config = dict(
    n_layer=8,
    d_shared_expert=0,
    normalize_top_k=True,
    vocab_size=32000,
    norm_eps=1e-05,
    dataset='wikipedia_en',
)
Below are experts of layer 2 (counted from 0) of a mixture-of-experts language model. Rows are named router (the router's row for the expert), gate (a neuron's input weights, with its number), up (a neuron's input weights, with its number), down (a neuron's output weights, with its number) and show model dimensions 0-191. Each number is 500 + 25 x the weight over its row's rms, rounded and kept within 0 to 999. Numbers have three digits each.
After each expert's rows: a language model's description of what the expert responds to. This comes from a sample of Wikipedia text that the model never trained on.

# expert 13
router:533470488504453471464490529493501509494495518461461473502513508541484514493511500515518491540521500466489483531483556507518504425473536494515489518512499502539565470514487471501461519505485491517518514474508447515492497490501522450516486523494437488495510477461462529513498489496509477480492521467491516483488536498513478497490481473514485488496533532480504505488422513502525492490478511509450509487466545523461470506480497488485532490545505476482507441512506492490461484515508515522512490509481498487509439501489482516506529486513509515484514495488504394462497466521520516513
gate1:481510528540514499517479436503464474454505476460554506522491480510541543526520499511476536456521493521501476456510487516494569506494451506513518488523490526462502501426533489499526487472502515492524490523517555475520481499510493519505512488501541513504477506501526492488464494490508541499516467554512487506480490482486582514507485499487496489547552479517483502534480522479453528515510526521482539532506465488494482504512487540536496519461492563474490485502474509485484465513532464468514476486492513513490504507509501492471502482525553502481513483488514514538521493509493482504
up1:513484503467559490491492507480477474484506476476500475487543520539505517491451518486533508551479510440489489445509501514513493517446547542522525527517511516501462537520514475508475503506500493508476559487527494492475464531488474499501462472507502492476514507468507502478480455517490501509505507525474497457497453498512486565469506516512490507525490494472512522525531514512548471512513535500481513512476503474505471498542498484510478508490504473499536499539500524504541555493468506495483566484527504536452514546476529506469456485458498507523502499472483498498451482496492529454
down1:495564519467529494465494495490498500507501489512476506539471491524503503542485462517483528525469453554503464436513472492481520482506522514490536473503489491558548524494500519470483542475497501537521512492504487505477481520528500548503479529480541501489521480521511553508483497489528515487537516498481550506509479475486514522504476528512457499515513521488535525534510491495502509553511492497492502478464532469471455544539477521542478489538505500442539561487490512498556498491505516501514469485518527485467474531522463469477474494484528495521519496508503511509497475496513539535
It responds to: Four-digit years after in, dates or dashes in prose and tables, such as In 1922, July 20, 2020, 2014–2018.

# expert 2
router:501481484512473459462482526480516501478489496341526480489518514532520526520515487537497493490510505506483491483465610499474506489518479509480478523505504505480523495509491497494489473520495500495505493526497507506503512517483506524528517497495468488477478494442462502509491474516496504520535472493503501489512523515524523497517490509525486494501531511524490493519498494504499531527497512481436506501453509508501453496479515479499498515508484508487494518494496527493514469532490502399424531484495489498507472510543519489502532500513516530476491497497508492462524484503502499502
gate5:464482505517489477498544465498464518536508486503479495508509534476520480456494499483466496506515481506444525504483533489504471508486461510513513492474515501511484554528534497516527490494482512496454489544474519512510491499519515507467498466519512460529531408515440501546489525523546503487458517483531500484506479507517468481494515527514502501483482509535497508490496491484537495492547503495530474535444536486517502523513489481480508520546511479535503496480464519491543508483494462477552464481504494494477502538482525499403470514516535473511512492462527503492489469492516515504
up5:479518494538443517479456463516502524463474487484516521502509555462518509443491544509515474452538458478530497490491504527448490516507504491490497504492526494492517511513527506512504545545512500520485478509517504552483505492482486510504518450459493479521452473476436472547453493491527511507501491448516494535485526530520464491507446506477499537477495498506519512495504505530546524502446499495506512471505460507516522507490450488506534525515491524507529508490421495488508488494510529537451473484492505474504503508508504488482499508459510498486531463527475504502507471497490470469
down5:525515475496523515516460522494467510514500502545523514520502522492509476525472505524522492524476527489509502559466511519533472502482504481493495514505487514496490489520485488519506483494475497549481507478507517446509500473524473521549505497507462475465529549504459522462492474448473509495519465503508548485509463489486520533458485491464549523571501507463483492516532467461474529539534509502495481498533503531542513492479559516538513534445504486453476535496496517509485484512489519499499544527486517510540516450525481530519527530499485519494470489512493536502456521524524528478
It responds to: The word "the" after prepositions like of, in, to, at, before nouns or names, e.g. "the first", "the United", "the city".

# expert 5
router:444514495511521453417460484513457528515487542457521495511504535521483546494516481510499508482467451539488491493527499502488535437480525513512529494507493476461491539505530455526468495515480465491510528513531481472542490494508503544472502494482498526488515516509524504526508512474537465485501553486512495498480487531500524475484485522482496533519489466477505490506511490482520482485508499480490510508495516497497436511536506512470525484514477476524426491502538482480498488460488474500466511563487553531496462478514519511480503503515527484495502512493505487508515497562474452478
gate0:516477518496466502529542540523551460509531508500513495491496478509510540430468488461536502505520506544461534523479504473522515515480419530497483547497514477452472464510508495495527504496544491510496530506504501572528464512536491533543491536532492531477484531500485484507497490464473530516505527489493519519485500550518471505515501487488453509542505501489458533484487490485496508486449465530508492494471485505505529501535460496502479469519530486494540485486515541484527491508488488447512513479498524510508484512484476516502474501516500527480500513526483495515516498472455522444
up0:514507492508521531485522478490463516473470503502519493471523493520514528536544494488480516503481515531519482529540487559472558472505507446502492396491492491501523486488514476536525521496494540481477503474463537441507495481455501477492534488489517517454529499463485565472504463521450512481531493523485504503512477491470518507485450498545502523457530476468514503520507483531502511513508518487516474527514488512487480515484469516526511543509480549523476512504442498513480504529483486533514516504511458463493505496466499529501501464509509531502497492477495499532479480503478514468
down0:539504525481440468476515518472510504493488537524488508518526486459459515521506493487517484472531515506533472487482531507502525547517513505515460466497487520521478532507491494499495475450483464485550467442507511529522463512499501481505505499522490506455502476485488500509522481517471464497519493517494483534500478506479495518537539538512506478533500504471519504500510470531475504508553533469521540500515408508501484553483493454495509483496506505473494515459485532478488496487525530479517508448517496504528456541507522511517544484533484544534449493492510475509469544482515477531
It responds to: Percent signs, decimal fractions and counted nouns in census and data tables, such as males, species, people, kg, .3%.

# expert 10
router:485508489506521477484492468477452514458512512477513469544469490534481511541479488535479515534507476531512492527499550490551522487497506488512500507512554484502490504494507458447495470552486510475485517493516489493511489502500531460517485495480456468490504501509497522548502536507508491458476550507498516475525511519489525459489463512461487491525561531524503492510526510512490557523467493434494529519500476468496460528520488519495532466518480480508512437510518516524517523508521498502427542487462497510504419484477502497476518523500490539512482489484494507502512494493469483502
gate2:511481526516442538494499524466520514511459522490485473463510486511517513464504525480483512509490505493459534472489519531500534486485539444496535456462521465478502446492509529513518478436509480456472511444495526486513506511500438478487517504481528520517484493494503493493492508495512499527498502543453543481499497513465469556477497517508513527512482514505517537474520549504525511507528503520509477486491464511479469536469527519440471505527477500483485550502484462516486442470511469519498505476501538491508521491518492517460500474499495543487462482490490510477526504497468545534
up2:517498513463515478506464474542506521463513473455500496481513547503499465529562535457514470502505466533502540501531500520493452494506520514516465460547512529523502527515504515510485489501487473509515494515443507553536462454456499520545523507532482510517499488497482513449479522475498479469497505508485474496529506490507553476506514513500509471521497449516503512481470456504516515518490542455489436522530508467495482507491484514487518493487498544467556515538504470511492513553473492486489494535481511463489468474518520535516497500480477503495555492468488504497513471534500492482
down2:571527493478487512498510463517448496518475481481508478548480514501506501485480464499485492482533476512500521465507522512533487482491487514496470528485505502514540508494517501511500500482487529537448477536490507472480506470501496539528488505465490483509496544476495475496540502504468516526497428539471502502515511503496467542445523494529480507511495475540523505499482487468495480464500449465495475538482514506533474506485493526495510494444471551500500482481510476500541490497510492457525492445499504475512493485486488436515534556528578508462507501515498503532528498513512553487
It responds to: Abstract nouns after the, his or their in biographies and reports, such as career, awards, service, history, education, list.

# expert 36
router:492481520514528505566472485511531502548470494427523444488494456555507542476520484474557493528472504519493530477492510495501506539484485488521488549511487523497556510499517478471511478529518458526478503522498454475483507508521498481530510501505499500516522497436497503482520496530472489528491482537513497525526528498521505538505477453519473501495489490509508509510492517529455505526454521449530516524517508479516506467504492476499481539503495516499496448487486458529502460538476521488510480466499529524503471523473500538519497515468483510491495517494471429541526502487516486479
gate0:524513533495520481538471523482510511516485528484542501511520514540529459458476483492534473530511477501513512449485514487504506537473510434515519506516477489499491494473473468495501455504507511518482500473527509447495504525512485500517497439515542502497498450508555487477508466455524502499542509525507521479482507510518471488501467450514499559503523488480538487539467488500488465506535528510510500481462515515503504546479474502523487525458502523511506499461540475497478493533517493507502501480502485501510477514494532507478582537489455496501514475492474429537502494459531509487
up0:493487502491482533471465489530501508490527467508500502499498491495492536528561541516497514492480497482475496518503496547506530470534503536520483493518555482503513505532514511505497530491493506463483516538476500507499500505483536484489532537491455484479488493484493531550514510521473519496501478465514448503501475483508519467468519534446499467517511467513482521496563480511509514510468523489481515508544495513467488490493530428507518447574491464475501532519520507483503522473463482502492509499509510497519511493482503496524494451541515555524528537501493570468442484545500478497
down0:511529495484503524503468494491529486471513531557474471492546542518544526503468495509485511508499526477510511478534521497521493488438479505506510477523520495538517500445504464502503477478503502528510450509505521478503503498498533477465486446516520517470461525516511491488498459542497494540492491537492478515474490510502518507495429506471501509506513500498469492537510496478532485547464492532477518536447497543546498490504503496481503497450472501476492493478507511509461526490538510520454483443463511487525471460500505514471502500524436556509495521457492471517529531529527503512
It responds to: Short lowercase pieces inside split words and names, such as in, en, an, to, st, as in Editor-in-Chief, Squanto, polyploid.

# expert 3
router:506506496480522521522534509499512504502489481539491536479485505438460492479484506483482494487479514523518507515562397521506478475504507515485541500488492492440465498503507548515530552459515500502494486493491507504507492502513513490473496492497486510508545518550534498490500520508506518500473494469490478527507488492524487476488513508460542490482453469479536504488532513495489468444514470519573503513517512517497527491486507511522479489488498488493515541502501500503496526492501503584567478502488498500498562475478474498497470475494468476539508503520515569512470500471514480518
gate1:517487497528496491488486484481513491482505480464432468494521521506502486508532499499485487506510554515513497522480514460506465489556495454487486512508513465521504495522492511480480467486493496481465482486498525473516500511548475500487558518537523540512503513464493502527503540476454478483480516509573475466512534514534516555519459467513499495524506508471514500492483467492510485510483491529552483487490541508504445505499456503461470483485489488455527503473554517485472481518501509524526476486438525479451450504518487490559494543458510506481489487536505493494506468492525515514
up1:516527522532507458460475470479519462487554474469515528500489499533500489456492518530482524511501498478449474485519509494491491492426487518510490490478513522480477504462538505479484542540518506500498460486541469510515488533480518497541494510469505515528489523547480492487514499533457505542492454471497519500513483488529471453468514463486499527535513515444469506551514508507473528554471545492474515488493478464536480522478473472511501483510514496533490499486513506449465543545483494502514493485545524528536491476478510500487504529528514491509491477518517514541448493483510496511
down1:524558543497498509446515498480515509496482519494524483486469513487533487465482496496474539546473508517544492495504509498474525547499536522473508496506505532500480514486473499526465447497489570484482530519501492495490515530488480518468509477499458489477549484471475534519514508469501515512492469474528524469569463451469507477509514471496490519491459540497524505524514495495470513479477484500493477489487458523481464521476511483492479558516500508547489527480453507512480504529538435512480566509499508498443494519527473510501539538500506502508486516507483510483503530530493500531
It responds to: Mixed words in biographical or factual prose, mainly "according" before "to", "born", "recorded", recent years such as 2016, "funeral", "memorial".

# expert 54
router:515503491480546518526536501497508503517490496548501529479478510440457497478490509490497491488481507532525518498553386525507480491509490516485522516482491490441470491511506552502524540450504501518491489500503501496492478514514504485473505507497471515506531529551533494493513518512506511491477494476493478523501500493518477478485518503469535494486452481475532523485523515493481474446510458527562476503535496514503535487473507514514481494480499491491508541492507506506511530481506497581559465504487499497499556476465474483502475470504477467541504513525508557502474506479517487520
gate1:547471531494484502517479490521497534485483528459502492555477493507481495526507513473524485502466504471541510517466510497472505520476531476471464526491481493520460530496476471502464462500507474524497466510533465484518543538485448471549527504503456500487516484512506486480513539456502500537468513496522500465522515531480461494480502474527509480472474501525521496537507478465490575517440482492490520500520465525498536514497518474484505501517530504525458487496503493507514509514492518465500539478512448493496454526494513519499510556455500530529491496532515451533524508447483518512
up1:510495481470535498534509490540511445455491515501528551464513477488518504445490521468462508535521493522496486458537511496501503491493533518510495504507536516512519519469533501506474516506511500518490509455447516491519469504532480508547505468467450523506511479529470486553531485516530514524522489454467463485479506512495514513508488475514558487531511495481487496496471495518521478461536472472489474513492544507460473514450466495509436537436484482485539496480519494510488494511523541480514501498469469484534464493512463469490525504521452496507499538491504489498532476527487482514
down1:500527514550466537459483494541496503495486533481518520499534514512503488491479519502506543490501503456443524540483489447528469503479481479505511538569485494455545513498487469499510529524461469518497549479441537471496515518486512516517508492522507542510469459490512482522541538522482475464517510489512463486493523469477536466515525459460506496490458500495530497495466485534529511481522490496491475522548534478473515537505519472488500512449502457450526487499491492502479483490448505515506545460512482511491505536482495532526496510533479513483487513500483476469511480495492492496
It responds to: Ordinal words and own after possessives or the, such as her own, third, fourth place, plus born and -rd pieces.

# expert 47
router:448517470482515525463467478517502481480519499490510536492492533496491497477463515497470497489471540505491534523513435557534492522510577521479497475486516502504520510538485536482505488456489484478515508464494463509457481459451533511479456512517511500488507528535508488462532544503543530530472514532507472538479524474500505496505552504486506503508457455517467508516484496465497492461465512538550476509493484533499517486486514511539509511492522507520509545510504515524503512457499527501501483476487453519489555499497545486487463480522481479540513506504487528504472534488501477503
gate5:532487520510513503505490490491501487499490499505473479526501467483519486543506492497490503517489467458493486471472529479504470492491544501538501512479487544449485452532551491493508513475518486479515528513539488487494461520520504488511527479491464447464484493495500473471471508496461487474514494532497527474455469450524526521519520533529457483461501506449458520511462519500501516532494522516472484476477498491455530512548499516490497517558497460511524517483477550497494463542510433544489491510463503528476514497489490470480550463494467503494509516469509454523474531455494509483
up5:548513448507542494472460511528474507508475515474471515499476525509489485497538501492514545505494520493506489495507498512534530513489512500496499507533501468498537500492514496490482465514533532513472488499546472541477521465477507528519519559540517514493491541527549521550510490508535514513506561552502487507500513515488499493490481514456483525536504463487508482518474508502502535460497470505465452503474488482510523453503516507494498528486492499506483464542511417515490494471502494476491507471507480488476467476521519476505492491454552522513458430542490535523481493515470535469
down5:496532497503456477515498527521526451527499495468511525490502475449466479486510515473514496518509484538493489530452527468495531467511500551533473518482484489489481484509506471536474495483542522490520518517561486530465475483464481491473502499500474504498500475463500544495446549500523491509496522473486488491536450474474508510492510518515486539489526489501519462528463475518505459483495500454445509491481540502535474517550491518481492533525518552468506510531495499526488480509477537513533500476475462497508525506495457477492475509503490502474493472495506447513555486507539508440
It responds to: Dollar and pound amounts, decimal coordinates after a slash, table numbers, and byte pieces of non-Latin scripts like Chinese or Arabic.